From a checkpoint of a small mixture-of-experts model trained on Wikipedia: 96 experts in each of 14 layers, a variant of Adam for the experts.
Below are experts of layer 8 (counted from 0) of a mixture-of-experts language model. Rows are named router (the router's row for the expert), up (a neuron's input weights, with its number) and show model dimensions 384-511. Each number is 500 + 40 x the weight over its row's rms, rounded and kept within 0 to 999. Numbers have three digits each.
After each expert's rows: a language model's description of what the expert responds to. This comes from a sample of Wikipedia text that the model never trained on.

# expert 57
router:517562504480473502426444499461440483477491476382464517473506515469497522456486492529464467449565474540515423503540472470471481569464539429480522482562514480518413538480490474455478469503499449484481504542459518523467499492539493503508507473485477566475505487533554479504553468483578528504487520542464537508499605533450498530551479544501444509506546529498520538512427547548549500440501
up1:474483550472497468485466542470435530555555522445474593488456426386511448501545581474462510453478500503519493532488523567522456505513506483482529499556405499551479547548501527483557478535470466481538427491481509485505554452496426491470504436508452504439459546491534546489447449536538436554523474524563457472501514449515513471509470505521470488474486553535541504574546478446484543485541
up2:409506548496527483505589522542546531470480529553478551448471560488524515565511416451530511466485476529512525494419489572573541518536517500513490434484480463446508449550456494530467521485446575442473457482422524442543458507451497522500514485475493517438493499523498460517513456475494532480520541563491439485511520509567493525456469539428577481550482441513516529512515544479531532483499
up3:509486464472458557508503491537546539462492508471497572472477499461534527522492501509420518421419501546527504515506511492503532586538443518522511490507537456501443498517475541448490522466531449484521423463477498530551518492563510484504479510500440453446542465462544449438524507501495523500531510474548561491488508607510451482526531458457464519514539506506498541610420487496518546502485
up4:533520543530677469505430583482461479556519501478492525533491459529467499486491489512475491490551463439564483428548472480423511400560457466449454550587442434543441544481483549557456504497520545509470507521506493566510508509528493514505470504510508605482508530509574500547508478507483482541485571505565464543580500448496531469527532510497434457486442531522478493458482490424503483504476
up5:513471582492547483531552575474491498466536520527516565476496526528487552461473544523476498449582483525531484457407512519470470542546505483515473435481539577544475564493459474564537571488490486446515545492479501510466513516509549461515459460532500508460479556474522471502583492506572582513452487379526548462530461515425489496538458497573481542425471499504532525475495522517529527541455
up6:469468491459490486458478487451445525457482453523416507548559512511538506441531497543454469521519548512578506506548481467454513460588407456533514548446528543573431521434565530510474508463519538502504521526569449504516536480444530491442527503521543510465512478545444487456558495443549522466517499508497546480464481525474481492510504503607416479533520589551541486474509445529467572510514
up7:441432477479422464532497535511507500505564520486481495506546471499502550536506474494422484495506540470505496512489613502441393554474508439513484426501504484413477515514484516465553492477472517496489556456474528486466544531593523468541483536446557445527504538514554546515559452456573411464491493515492482486442518423452462504513416470486457514516510555482549507474448468469529531613515
Word endings and on

# expert 36
router:471512550590479502543423536440486524493462541513535519487428508518552505575497469471471534582489453498486433476534521477514519550470506534510497411509498521444448562503407510514517519509590499471570540556535480481497484484515535497419548534474463486483514501468482498362476530512490448480523526533519491483450554518529516470494492466461508499552515540497462492455434477457474426575431
up0:520504501443549493580435502440466505520436525474454587508496499463457549533575529522467509546492429462547491434526503530437419481567579495530447463531504453492476510559559528554470518523563548453544509450461528513566522525526561591460562409528485463472493510452509560441552546534526415536593509602525459494504456470462537493514497484517500526477508510450506500488465488534469482467518
up1:543588486542483449564524532591477488548490490471539482584430483517538535516479507507611472504462490468499460455472538529467466488511525509371481469466514496541489513442481506537523548513458522511545529456510497536419570380507457569517481522470466503503536524489481538467478467528444492479468464512522502526509489574481478505563474418565535542518510501483459499398512466433522464506569
up2:488513525513474499551462516403515491498531529511580548526457504495541499491390463480521472540521488520476464475539580490459415570497532481460483508574463431533416464528490457496469536511522515527454554512503469490567554559512463515491527532531495556544500562489442522471453520522524546447440521519517522501523580559410505543502490488522457452439536473548489461563439458542486466479505
up3:487501536494536458524516395502455504514501507540466518560520486567493486504499535492427468516465487500486522580500521516476557507595542474554556426555498444402444517511474579522500497474452502461587505461512442530513447474451499565465461529520527501492534573505457456515594497448578489563510467487566533472430498501495463514439520463540431550459424499506450428496481492479520527555465
up4:518549521536468410475448529559422457475551495509528444500431463442512473552463484487492545500531502522520534457530467582536485458484520503490541466494510557557515554500505434432508556496484509403557623452510542462493530474522491536507434546474533560536495557475460503515554477498469512452484539447589455506571529395452449476501518532530528512488425516491535512454610437482570493494480
up5:442406515575499452549472500512479473476527520478548556509471476498568455467531490486577517547462538456534487536499495497539475495480540455522468465568481481573512484504471498526467532508498524484484519496482488488511480499486520504461553498618494594596541504465521445481544532487472461534522570422474481531514561510541584523391468502521560570501552501516491495465566464472493429485443
up6:493484427545533473438554530515457469515497494647520577569488534482556464447499424453541465514444553501485546524568483386434513510529417451503502484473580547454508521496430501505509518504487540439537537507503453464429457520491587499438455548553531561511536508538554529507524539532436518444502574497438443480484497516494560497503539512520560495531504476474562463462481495508531526475459
Year and century digits

# expert 28
router:425482561487544547539419483557463437556554461448498496497518476515507493460514541479500443554551468489537545492504573500481513559477484543463511458534465469505482519504531592538447560506517530482453506508535505529493511539515509510467473462502495490512540493510516515546506621538470479473464543482512513529514530466472499500567494516514536487447447471461523540542518522491495514517534
up0:477550511540395510468447559535483522529397501482483481520388547570483465463532566509561498529496451554575528509504459511442513468515458535471418478530493495498536486570515532520486542466454542479529438466534457493477525476537437524534547530485399507483566492536458497517560493490519533486528531553408525484484506536481473440469507496479510467473456540476529478481519432537481487465549
up1:472496556438489538568462534529529494526565552489481505482583455480472499545501500481459529553526578507460508451504553448501438503419477430414524530472515431552494457482519507494534521520490466555574526519537491495479508483561467523473527528435462447514484484474511471521445492517436572462433462492533556574553474488417567490511511469474452429493475442412464467490547511503426501421485
up2:490503481518518480516487547501509509525565444485508514471518429481557488499483446466475479490480465484498531494559506521449465526521563545510482485508479467504509501490463474512525533416507485522515513504468534450532527498514509541556434500473452492417506494496516540508486495511515502541539441415468482501500470501426472521516550460498485518467512505513500489497497530577486528493506
up3:504578482449484493500540440501390519495458529442467460537501513545463483571477501470528419460521498532534578465536545504523482503561468444507497452423498454490531540546552503518502511488492544484489523553572543449430501510526521466552530453474515483472577511629527487518523495519577540507510600504519436482467432455495440499538486531508525532487478530472512495533449515487473514492479
up4:459500552529492466428486452537585436472461540512582470505548484378528473526553553494474445443480552479496448369528506546441504461492466498542479538523507526431522486473519574507518518513497576520530484541567556424449490520501498501436546489538590505463481512497515481509425556512477538436487479545481528487515469522553470496466557511523503551582522412568475509487505486451523510458529
up5:533510533514559468457423415489426484551511508481523514513469544474568562514444462537394512520603496508494529415475474494475495493506464515467528515496538463476508567516504503519470444431567502544444520536504511479497496508506504486437446505373531541510525513577599511449476471448497523544486420517410497495510489455566577519502496492440499482491606432430462482501461496450552557489482
up6:521459490476561504434510481453468386490483465502508508491528547533498444450466537491493515485562455525444514576452518514492486514483483496466479468518499538489530500450559604531515444440568503473441540475475575536471478514527530496482505454453524505536494497422497429541451468417384504523493466514452515519491445481507546485483518471536519424516465391485545513517472442488502481593446
Auxiliary and main verbs

# expert 35
router:549485450488499466459573485534492519548518519508531549498511498511546596547415458486460546529498464550484479505519472521431468437485493500498485524510465491453597521467490418479538525507514521454466481463526542507485585518547535500446570550488534490473477533461462506542459424502551480461471388500509468449535370479446454426487514468474515425416448448526503464481504475583537444477514
up1:564497468508494454558523522443477493505540524484563429480524520440580465458495479540441550524473435462465423433502540493557504566486528522473381532460550467461515441491414501477469488494515433494455499563521483478483491484505565427467548563508557508541517410518513467498489472516484502477533499473512513538484523556532493418480529547608558496483602516476422498589544462485497494449534
up2:493538541495458471457467524471499480491516498418544491448435483488513526454536459551594480473525419461506508583504480526486575504364557578544511462511499518445510430462502507468473543514495484477507479427496586562528464483506497467453499519490477595468580507435598520467510534454507399590431448553429509442576523495537450548470529520544538516467439502491450548479533543513444548543467
up3:540450531471518487498537493560466476537485496514484513504541501478590455493491405465455523479521506502540470504391506547468440445523465596516510513513516477495515533487566488493496548525459591488476393473511584550456461481533481528472491480506524470504514515484453474553504431476449540488410468533498511452539533514532537478445550484487589482515503450460484440478474533472496436451570
up4:485485518509529500509531430530546499448501563504463382567502510508545499472375441483448443521519465522471486497508476506495421510429492550443479516489494514424506552463493454526568525548438502468472477448493534483497476504475491478499552546484470498582424493540486434495518411436531486496503418542566567493549568486468449446514528419479507506465442505489467504503493522526478454488523
up5:455503551509475452455516455462479531529574473445486420541478501537437495383541453564541568550521487466532524512571453544447555457518576518521427440491483576427490504442420539457440492459473467446482487525487427546478489447551559491506520494492539482524504509491454472504514527476500516493485540492521488472530537570572414497477517524480535531494519526366517549526522476456480499519526
up6:543397468434530522471513504456488517534479536473404493435589543508517601562511531501424467513502569430484503462490549509493523527485474368480443491513525407511500515530509524496477486472508603493488527495511513502528474540498575498505487524552513487507496448507506509488467598534462444452472461550470469508501483537539533487486493544545538502480462471438526481503468502515532489508539
up7:545563485452503513526523513447523422515532490474573474513516506540447400561508477573563478464490521545529493557525468517527479419514475485513473602490524558518489521539492462512464534504445496527480549511496514510478535522518485532495542497545522429528471403436463534511500467423462518600397625538490482503507529455530456502552547483523530418455471470450516467432541442519554495466444
Determiners and possessives

# expert 43
router:406529550493525522487537536542464513501560533510465471447479440501488477492540506482570486514612539510503497492450508453518516559517500500502483477464441481500567486491483539573543501494453485481464513512508483510511545520541591509508480497501516528513514465543578459487502494507468474450528490499537541483536473499545459469551563491500483485583440525481535571549485493437473538509584
up0:450493437404507470498501548480472489444426543493489512461542500590495480450480490485562491467536413471457492445469474499542447534495560491532413499439542520483510388423419474519587507508520453467555551476517459436511486460498486453471526517508457500536516521610410442533539427518520583478484443476531545465504503531572462442489458557419471611514467518518426465504469562492487457483522
up1:583519460507573500533543468476417440435477509514473441450456451405531490520502507472555467508503497504430423471508492519474577470501484530427564478483517461498540489416602491492507527455533563475501463447495483577473489510501552491532529565485518550469513544547472495528505484520484543509501431498483540508542541455489468527506492543562502532509483488547446492446528503521543440512528
up2:473514422519551508447547509470498550534467468508492557546418481460496567450443523472574445446542467513506559506440492570574499547536500560508476437454522526497542471472501524513577496516449501557562517511509452523536566558494446502416489548528490503546430504504518509494537436495490497516487447526528514447466461545502502430475526526528459517597461525481461583473516589538419533498514
up3:464485516555503509547541542474495520545467502521495489434514488562529493541479418548433469464506518483534506496486566472560494552490587517561515478461524443496514520471549472532545551502426385550486465532482513434535460512470532513509422443452537499598463556465525511425547491538538503458564476539481489505478532465554512499516505491485459521574491529511472490432491541554444487532514
up4:461497538433473459487499502465497536568501519497541546459405486486484467457434550502490490597483467513549532462451527506477482486490470471432498463493505498540492414530477517502562465419445425484473414523460497506459514444464516485495419547460499436498553428509527554489478444554435456523520481514487485471486499479434464520485585549513447468491484447494581551522493432507547578506535
up5:501465487499493513503544444471501421488498591409596507481497515494436450547478513492519460480435491424421443488506522537464503558522508471479494460471550441476501541462494498490517529510404495539478529474464514520509497528527527461488477573572564494498532462560494508490483405525502547510477399467499519446487530510434472521521360519484525499563466550505538490507508490460543502495537
up6:471496502495564465505573482476466462491475509431511545470527522434558466483518494470495502451493482566491519435424519459563452457512531470466497548500556494440527531466528488526490505481530482481462446509581497483584523567499545484503489494488538481557541516569472498505520409492458455510466447492524551474484516580475469508500534567469529480408457481542494471490538520507452469450450
Words after was, were

# expert 31
router:509498523501507558545436530560518488423548434489409471496542479484457440476477513489512524490488447461542478538475609459477449425521473487517488548568519517498530444479416525512489520461553454488472513485445522535541532510544503476528544578502514483558480502543486475450504510455468497528521504497534485523494499382436457536619491531467509513510558506506493505482478445516471436556474
up0:491529496520419460534405457552526527489474505451510486497529534513507462471520488528536549530562496513521461488495578484422468448541458504497509420519489533473500461503461435526533523489486423502532463411497491543526531515519531482507484604508473521507505477565446455542505474464489493540462500449556497465420460470524429481528451536432544466457482510536511563522536429543472474571494
up1:456544476555476531512520481587433518474505553452477413574470516522470474490446465545411527491553528445505517487548482521479472427593463450538621486365409468505485531478509468497513449455435426486495534515481463601537546503520469519510507584516560472492486520495467473499430570449448430537551577438486396516510507418526492488502520537493512502522496505444494519499524534531525519526493
up2:493496560462510556522502492563463534531488479477470503445488476493543534552487491482529504521521484507513492487493438515473540445454483446497451484509446542558519497496461452505467491511505533529524492486461504490580496534485477438548538517545474458518417514503489463503493520524523459457484478437490477492480451436446543520480506523474520509435426516441508604505470540517595477448466
up3:528520502501553392472537489469512504475445492509443523480532470449519462480468544455588503464493511484547530535466535515451551489551472469586459514554458577550532445590488555516525572504541540511521535485509407507423469539556468453508519487533474488434514532469469452530552513477438519444510494553481508493483476541484550463463523508489558538469436536474525515500478441468463526482433
up4:529438462388482506517483547462481412478539452502436471542522454509462528466503540558495488577479508508483512502438518438527493474401488554529465570494553482492564570496504515508491428498459492483513518448500443514516512426539513540485450447529472500558449506422500473502539560445443507556478415493401510513466478499516569494462474485550458557500510499434514554474498564594476443507470
up5:502544489451502538500506437520544468529442438497529515521461556467470430408490485471497519565492477530501483593411589557488503515494553464456499589473536581405521460494435524493484516550476462478441503499407533479460574491440536484541579541533553507475458530483465435481497476503392482549503489540480462482540505509484584538522510579543552536508554475515442468498476469460450425404469
up6:462462545515472545504556447534455459588564445504480434509470513452585513521468531521499492458498556469505559467462543479514466461485480519503485586513520416472492460489554494494517491434533559443543563502467468478551470482515514508522498524507541522466558462521539501461502552479499504490569488450513496522488479539447468519439489469457504450574594481524512523483446442544494500513458
Verbs after song titles

# expert 11
router:454439510529487542588538553590517493457502506486473475450455514458471433493487496482448527499435508467538542507507630521557448528500555473523538520502487522524496542493518490561531538510521544465448539470482447540458601494539529469504549501527529529497461540523438465443490483588480430514509464495515452494490570457520434478470471576545491573525403475444474514431485459526536491490519
up1:462423518564529553522433566429522513527507558431481568514499439481458485533451470489471518501449478484501608565549577508461512493461426469490434558533498550520450447491487434508462489533537499486474483530468566594488540500441507412518518507511493463481527547465478433490470530443454519492501542523473461469469501479445491564572500542500566500464469526442529474512520537515544524565552
up2:550465511469526568538560489488389544495502467484504536507566483497457434538443534452510460479485506499500426513489500545525440521556493455541556525527536533456461510534453514398488464519442551535417495482519581462407471466494492457436553546524482463446461510447500402509459487552513530489462466534525525469528500432443569441535512537588497538546486467496521460454535496480525465517465
up3:531464492492486465521505490461482503473510500525438449469505541536499520511504457534470489527481465479430457494438529508485511509492541522563443423487522513504503547514523543509443487513523500485506459460538462576511550533436533486544513557542522511473463473431494499584550508549582534483504514455519477485502569517579562481449473474511457508517470491549474508543460445502462543471508
up4:447441498454470584522534521537495460479498549511537511495473528479539517477484515570452528476549512484664533447542539558493477523535477516484526510534543555552492411490510433489676504428434530544403489477467577450484459508482480459460445504553490438501565456554537489523492453542467508461477509479437559472481511492472519469500486517519485467576564471522473483574525520512514519496481
up5:447512528506572446451534466532499457468525537531527559478451509454512484488475557482517453390503466490500579486528534511537531541459543517574493489482487484544546481524487500524502562501525508547468477473582515564524450477600534501520498469389545568503557525508449507542455443536491499482493508476481492505506543478532506491484429605441534545552581494567437502489483492481463526533474
up6:469480577548500424512483505472499492423502558508495458518502541478556508447556413538546561530608462498561489536432485408526490477540551501514472547460504494547521562521556455532535524524476468524492547529497395483455435502515524575430496487508558531552551541508549565416519456454519474467512475467549557503461553540476480493463465501530481440483432497547497523500498519494430494456537
up7:478539460499532588477504586518569508499501470521501524557446519513440494586484487486470528476470539524472566542521489500524501452543514572441512563480456530481505412425464540506528474471440483492456408518403479504501471463515503482481528524476547494477471487382426442499522468438433529557518433581542481508490523558490497493482472480422463452559491498472470495487479452499452490553619
Infinitive to, table pipes

# expert 50
router:456518515475509556571492520465486503478554512473510492480446459428511550451562485459473505477501500485429551518467470541477412455449508475473488474548469543517459561517546532489469511538494497508541487529490464528449583490537528422513505440537504471474449583483515520502470505534546509404525522490509519540547417506558521497441481537503520472489509500524475560457481460529494569496509
up0:636532505467472457518493461523453413430471582493541464486498472511554520461462484503464514535487480500507530489524508519520513431468504539519466444487399454461551542491526439514544443537451466565567493591448533533481515467529459545427507490498498477535428504453427517543507521508485520523552516464446423504526497505529499476501497507485394480487491518534542518462457469442529564453554
up1:480551506499517482472470517465517479461537509504530448527519518497453529505537527513494530496487473463392526488529539482458429501503524514558510478539461511559474548501505562467455582467462468488595483480476395510473469497560506463527537487486512444531493500440563554444539503519543570488459519534471541427516546465479437531549467486498443535516458554466574486425536444482438579506517
up2:467581499522521464496480533456483590499485520439604546587537446489440487561512492574479488519494486551505457548440436482453483493541487484495491565529519535442481508446446464485470525539504463441465478500463556429537481501559521459564572534486450503528484514391556489558521488469580589546539523470513494496570501486580461492515563472518468529515482521496480466426523501525427549469490
up3:466490522470500516502506528521535430448514488430512587540516540440526515485506497457513524455434500534457518572509468440428513472458437530503437507467502516501519523536445492552529450460562474525543448515600486447466560465510542497459530484397455533452465435507553579490497481451531473477526483454471535513552518452512500446492464430533590429526429612517531554510522517522509532509502
up4:451517515441545505476547478513453532482491534483463582502525548485491524382517532516575500492496475555498562475520399494565491492420562483502516416433488541460506393420565550518451474468517443485507491460544450494499480521510525480520496521491529524471496532570440443525578515554597420475518593472516581454491486507516535451437502499429449504505417509523453470566467558558446536508506
up5:428530489524502535491518502501538475456482462513546489532503497483478580563481505500559499515475494459414552477546442520458536561453508518477569482469546500430498454492506502535511516529459502449497508533538497434477481511482573455500540499482528468472480475465485523509459529542513486477565508473527492479518477508492509470490523495532523463512540540541529498526516490485515549437505
up6:537501533493561560512521479417473494532566519538560466469543547440613493487534527468505546464485439474488599510506506488498486565557522485497478454502528544541514489466497486521452472454537470527502581435438467517457514512471486502556489450547505469503527552494475458505443578533527568489523491421481498519505455484488522443501519483552463457480563494583615455476486470445580434491531
Prepositions and table pipes

# expert 12
router:519506490450502528430527445491489442504556530524453493458504524483457463533541483422497452538562456460489423501508440530485510537426505555509469414517562492571406501526465441415514496547450522465557509540439575528423476538466477478505418492466485557608462457450464504484515522436558511484451476514524410571539511578493538512530433423471463505537512524542519500518463473532532451415412
up0:498544439470501538513543521450510499512486488503520481484529503552450528485496497534498475559446474488431507551506465514503528481470526539489519504478579563512550477513526472548443493562467456525558498579525486491514513518503533457452487491474573540525476455542524453491479542475479555494519410483467483531425424559494521524545464530511413522470473483524518426532467499443541411487478
up1:444495495507513458491521487467505436494446577443515551493525523509532477506499565443466522548541456519518478443474446505476493532527513469489475425442533457549448445493533503475471476533519569454500552529443539432491486575372447499494531543587521629535494584423483560502413488487470502546508486517509498498545452579614528514542516488533483374476527486494541495522493486486409585427513
up2:459490446498528577480456442504455489550592433539513516500551500539491515545492453537508501504543484515535553495443460412478476468441467440471470504482582548468431493532552476438509529582528511530506515472567525488535424518424458578479457513484557512592536548544446462432538491464496472495470478496502500564525545532441549501515489453500512479476470490433579517446470526512516467510500
up3:571515507489490514514528464483533505537517525457509482454458521509457578533503441550548503481457465517454479430543449507529512513516504534410578445563456510492448432527508447442547519504493427497513490501457492511461570523518529467514470447451448446522516461475474510477424526547494530530517533591570518450548525477464526510506529490422500526567460536480467507503585509486428587507548
up4:524514458486539444408541466427526509561464496480502556488431498444462492538498564466469492484520505507454583508521504538449542469441541514513462525456451502448536464495526537482503500553478500503515552464538515448475533509474453522569563494510450447513586382518525495530493402457570515463435456537557455510497495500497530465471469558483492544566512557488433545500490534493487566536468
up5:470472473432559494460555478537450551475559512560490522559458478476499485523452506481559505476557459533513491518490523510578577451517498442462540456449546526505454552431477536510519591542560493492427509588546448458554518519525489506541522557556533484523474489567478457497508514450506465528456440497548435512495504535480432445483521488510514528551500528462469443554466469459478504512489
up6:498499494449575599426541469413526480606518430487433452548538467496555478478489461483451458482497557505487516465545418455482511479444476540484460480480528536575510457525604483438471473503519612590504461565515455514452490475518416459594547495517536437510494562541517530509451540491527470528408471549423413489530443443487518450529501469484559472477482480492516573500488489491549500553505
Word-internal fragments

# expert 9
router:423496522485539425517459507530550501486572480505525486482467496454537498455564533514469469485541443514511572536505483552523488459455516442459514480544477525429521534502592490533530529461425520541496507485543520532490518490457572512497505471424516484490490487585454464490452526507482470465490483540534479596483535563506507471523485475515475470521441558508453499571517507504501446491449
up1:519493506467487469508484534462582546477486551498551521477443456511544568402513533552499491508490517536490449435483553549529456499458458510520500518473458456470504478565495452478471546468494556464496424463539533509434605479460533479495511485487467560533466494500495463568484504468474516616465477484451449536544466563495484442468561517468439468423454468573521472457506581554508541562475
up2:523440609530560514519466487508504425560530463443506518491558507543451521448471463556511405471495463460515501478545568564548460455523499463526467458449464507429486540508575487528434439514489561481507495453592456531434503550585527543485508516513488543494497428576434490537462568527533487506527530490512459485474573467557480462450482482585539479497494450491565475479526598471527452458514
up3:502539470548506467409472457549440572452492459544492503534517503510493565455530497416543450481513535542467563447571453570462539479511459438468504482512502508469519506453484518514490480472489515487475517470496468460452497453472491561515470530581518570485538512568523536438551500460521466471505446504518480471473598547448585466490550604484454533413469467548501464468493511571449497467485
up4:568469476478422505532507526476576513451502460464527515491479421528519505510541552570563503510529474508519524446433518557536489488454537418478474506407483464490510507499473532487467549482493471466470496486529504516488528453470485565500513514502522494441445486505516455519480501483433457501514505496468493508451513427473510457444509500492470447461525465487522530457485536566510602613460
up5:517434468519532462533574552597524528548500539549511518453427491442517465498554513495506559517533447522547502519503522494498500490526519571531503490530477483520541551531473419526546503546492453492482483559510562531506499509481524470506473578552495490503493450520533459457409424498505509537452566564512511494469438519570417478462499515519477541591469528458431514489504528533544502497566
up6:505510525524507466542491485482451560416521449459565491470449515492460466515513501526553527518545436455464486525443526456499508455493532485570450444508566491514491593506529495492620511483484542558519519531486531515540542547489528430414468441458476547449505549577508549459490488439575473554473468452469514466500512459466524508463444469503539519439454508531503467494442455506436495474550
up7:491501578554508528510459485490497492499531542511470490546424537509489515432462538463498515528580479544515490592442462547535500434494484454490479359509461538519489479438520541451497520515460482497507452471509515562442549488523433490534484454459484486500544453475508518476447465448507459501575477507466477463447549548501505500540513457403483464492471511469463557493491501481400534475493
Punctuation and list separators

# expert 42
router:463524530454500466433539522510475543508575552449503467506472480514478500552486459545533556523479517539463464431471527484443427506501532481509549519499511472549537493506425489500509465492476515488478536521526558549487567471446447505498450494513440461451456570530495425558531519556472479485481484536524545500470534483486479558537499488488486470449519555450505441564458502528528539471492
up1:504515579508594499469529546435540483563543528397479549499532538521514508518497475415574548509592444482539569492530476466501549546498580546540496545458515460496516564492537526546470501507511471512558484448547438546501508452551545498462445514539492501528462479506564537539475439536438508428512425482467486495520523497513503498497476478559457551517468509442558388565522505474511471431474
up2:520485512475528549434515456430529546499460512493527511562487512440554484512513437490448505454475477519526468464476507517467593455505510511464483550531557423491493528520544501478469509532508545426555516538487544500505527458499506531548428486531518451463504536463498512533452541558533579481501484454532470510533557469601445453539520429530507463471462564502499481505440412478599439532534
up3:467537479516534451508482510492556469497598559516583537510481570486500491480436450513451481515489498514481474529562474490580514454472500416437453455510514515520497475507529492495513483528441507519420504506498475521533477510492489442503584478521518494546393553554572474466459484510500507536544502532425546456494503474524452520465551479541544526482509543457415476448445523575500428485528
up4:499504503477534507451532436475525513547541594564455502533545535421506416461403467430472486484453528562514506443553479549482489533520567529490559509508461609545499493530457445502489481504575505537512527432517450557422446474495475488460455535513608556519523514546495507483529500471530494539490584478449484452559523455521488501592434467503479521437480588462434447491481568460557561489493
up5:471497483510465467484568477498515579482520492490491541575526442556512479478544477567440498569554432454559461566445480443454528475492490502564544570544416458526515577466543481504540513504466536500534511520505448528439474478448475436493468553452543461552612481513462445507521476473506524461523463500499497520545547489508465481554503521461521480484462544456587571503455487485467423474522
up6:510559513536577412518540441507528502486485562492545449446521510522451520546512486537566556524420524507466600413467516502411585429446535490452521481429478541531506507420479479510526474462485543533486535510429502485440448433480472625518503421529486436536534526477582486540492558529471504439519510526461456465473491604480483538550488493471494453489467520509475564493494490440535466508544
up7:466449503510483402487444619530466502506503500431493480477548435546497497576459490455533419479496499458498548462571528531535493459512477469550517552548444460519514516511461487547490531474543528414395518514502560507425567485521592518504514550499487469472491479495498502538510520558459471517491456556487515457422491484475544519422579473577474520487568488548365519527466505487506475443483
Articles after verbs

# expert 5
router:484520524484538452561505511565498486535555513519565480543471462493529433444541631577488612506525552500480574476571497492529491393515493496542509600584521493492490516494517540525446448497508515531492537522536493513515500459465487429521474530506560425462495503548495472455530510461483521442505493530507497606462447515443454548499537503502538507475495487452443567493509515502561528543549
up1:448573550573431454475468501498551457443522493489552526472448518489501462517568567528583556471532540484540460409533497504479543510511440516523523559510452446535451521419496495520503489507478526496509525524459452423515552498554540466530494459483481506587545529449530522533545436478596506536413495458482479484470454497541505430502519493551505485485514484485492461480531501517592453501536
up2:493534568494541513511523521519544448450517521488440495614498507453417577492519477544522547474527593454455539542527462507460493510480538511482539537505425507466464481506448528494488489457472469456496535508469538575531441474507479498567501497503558542469430528517498477492504536469531531524547477469524494471456485535507472511519562461480526460460573501492496450549408504513487470573458
up3:442472509470523486506465491514478478461509608464477469454511493476471516448496529510552525444582446456465554536592447540591493484553501485482508530530489495489479456447486546512495496450515524473578491491444487538343466525539489439583491458534511455477472519488525549447496507546459523461544465467460432572533480429437455460512565434458427531504565532512468526454493495538470434480506
up4:491574492466520456573513406516463527523510492549508430486538521550491522493474491486463542533437573563565514472499386470518557450488529509494484468520502451472525439505547536523497535529503418480525535545534431468454584487482494453550464554477467491489474507531461468512466487578518574474483490539515535489514483549486465458496485556466477562481500443495497530584419505563501459479548
up5:503490451511392423496561539472446495594500491518526558504490521458399538518502473508477540518396490484515511472511506540509399481482494464575536477495473552515517451548524489497555493466463453442542579493554489528424515506583520450433495504491448547481522474465475523471485437534516513473494467521431440510480547500530483489550498444472505499462462547561485527609558460549534484456520
up6:452457446425510421451574464566435474506438480507460441600539498460447444487502442482525465473479517488472507461465460455457498434549497522453483499433492516447478489558421482505554454557494528486472431569468505541494485494439455512514502515495530451412430552506475595499533533466478506464483485485520482485457542504533515507472549467435510507572497508504535548542507596435482465551509
up7:459438455437470490511523505588549497530541526472422565503533538452491554486525512507443504530533511505494472514500565459558549456490512516454508597519541514499519452510493486464572483461493557524436427486448472560440504489511493487523587468582437475466457504499531547565509447549505539515625492530421428492462492577501529547432565530512550494536485485450502546491567612511562487522507
Separators after complete items

# expert 39
router:518523507558506485437506498471468515446538476545497502483466506515495443461571515542572498510546585459485466479551456485486415551467510521531529542471497459517426500502470455493544522481524526453518520558553513495535438476528500476476503527445483542539507554476483542539466478512474495450499509519386474552484545452464539488459420448552452500493574514513399511522489461488479506513574
up0:523501447516472515437495503556492430495529516534512544455530561475419511491501457536502469523479470491558491485457455443494505470493520484453506519483555505534517516478504491516594519563477518512514497515523524499536459500414522504498439431528497508488524543537499584506521527497449537494455503476479539519503463538558551415504548472528454480546519452497475558538565532504475451466443
up1:547532512538553506514519566478481536541481460477474517515452515467544597464414545498509522544569521495383526515488433551398482508474483464507505412450485548421515474468540466514493555536451508509496527536428566493500516526449535551484509519510479512504496510444535545485444494540411491416562510490492497455527449494529493417445531455515523487511453524496474476521513466499512562506539
up2:467592496506453527456477484468472507397431535488510408467442534522561494449482476486482470490467416512513496466595421499488432556435487508441480466513543494428495490475552461524523467449507442465467536573546496441521490432498514527516480493537543570542496524443481492564479517550503477459527502526521454511479564531549506512486481460477523546466560441450527551534529511415509522463473
up3:507485503445482469529519446588492500531471499461488486419463486429504523540493475518489548494478565498552525531520543464421502477550485542513544463466468400574500508578444492497496496540497461561439504539474505520470500518517545538468542470449460491470496499508485587522507491539472460537564491482423485543459476586471527490464513431507520510533477529404463540550571451513505505429505
up4:440518488544485405515516537459459486494520521452476515498512525515574485492603582471488458456514546445513495504437510479541508487536441556527453569448462485474455526501440585477434519442474514457520492509521551507474503463498480451513505463479590479449453509470490478492528601491487554492542442496435469567441552543499497479496500547547430449570496494517498521516432495543528517494478
up5:527492471511522562554537464536446473494554547555562570412449480591444515489546445509373485600514500484510490512515481447531494498497503557465465552498499516459504530522544480549420489473498449511441452511542519460539512473489526518518486508507533441540437559411465545528509502499457524487571480517428497409474478502526479468454548475538457523529474538518521517503482494451556492564498
up6:486465505479477511464482543502451462489588522506459475481556498440498464500498505542556573520527577567500474505441492499525444537499462513584519510510532492521460425552532502516460540514502492498535450513564545527543533518483442480509472473529520543443455493535471462522545524477531544514498528458493452532460561477392524498494491433521542478515475586475502538551454436555509486502447
Participles and infobox labels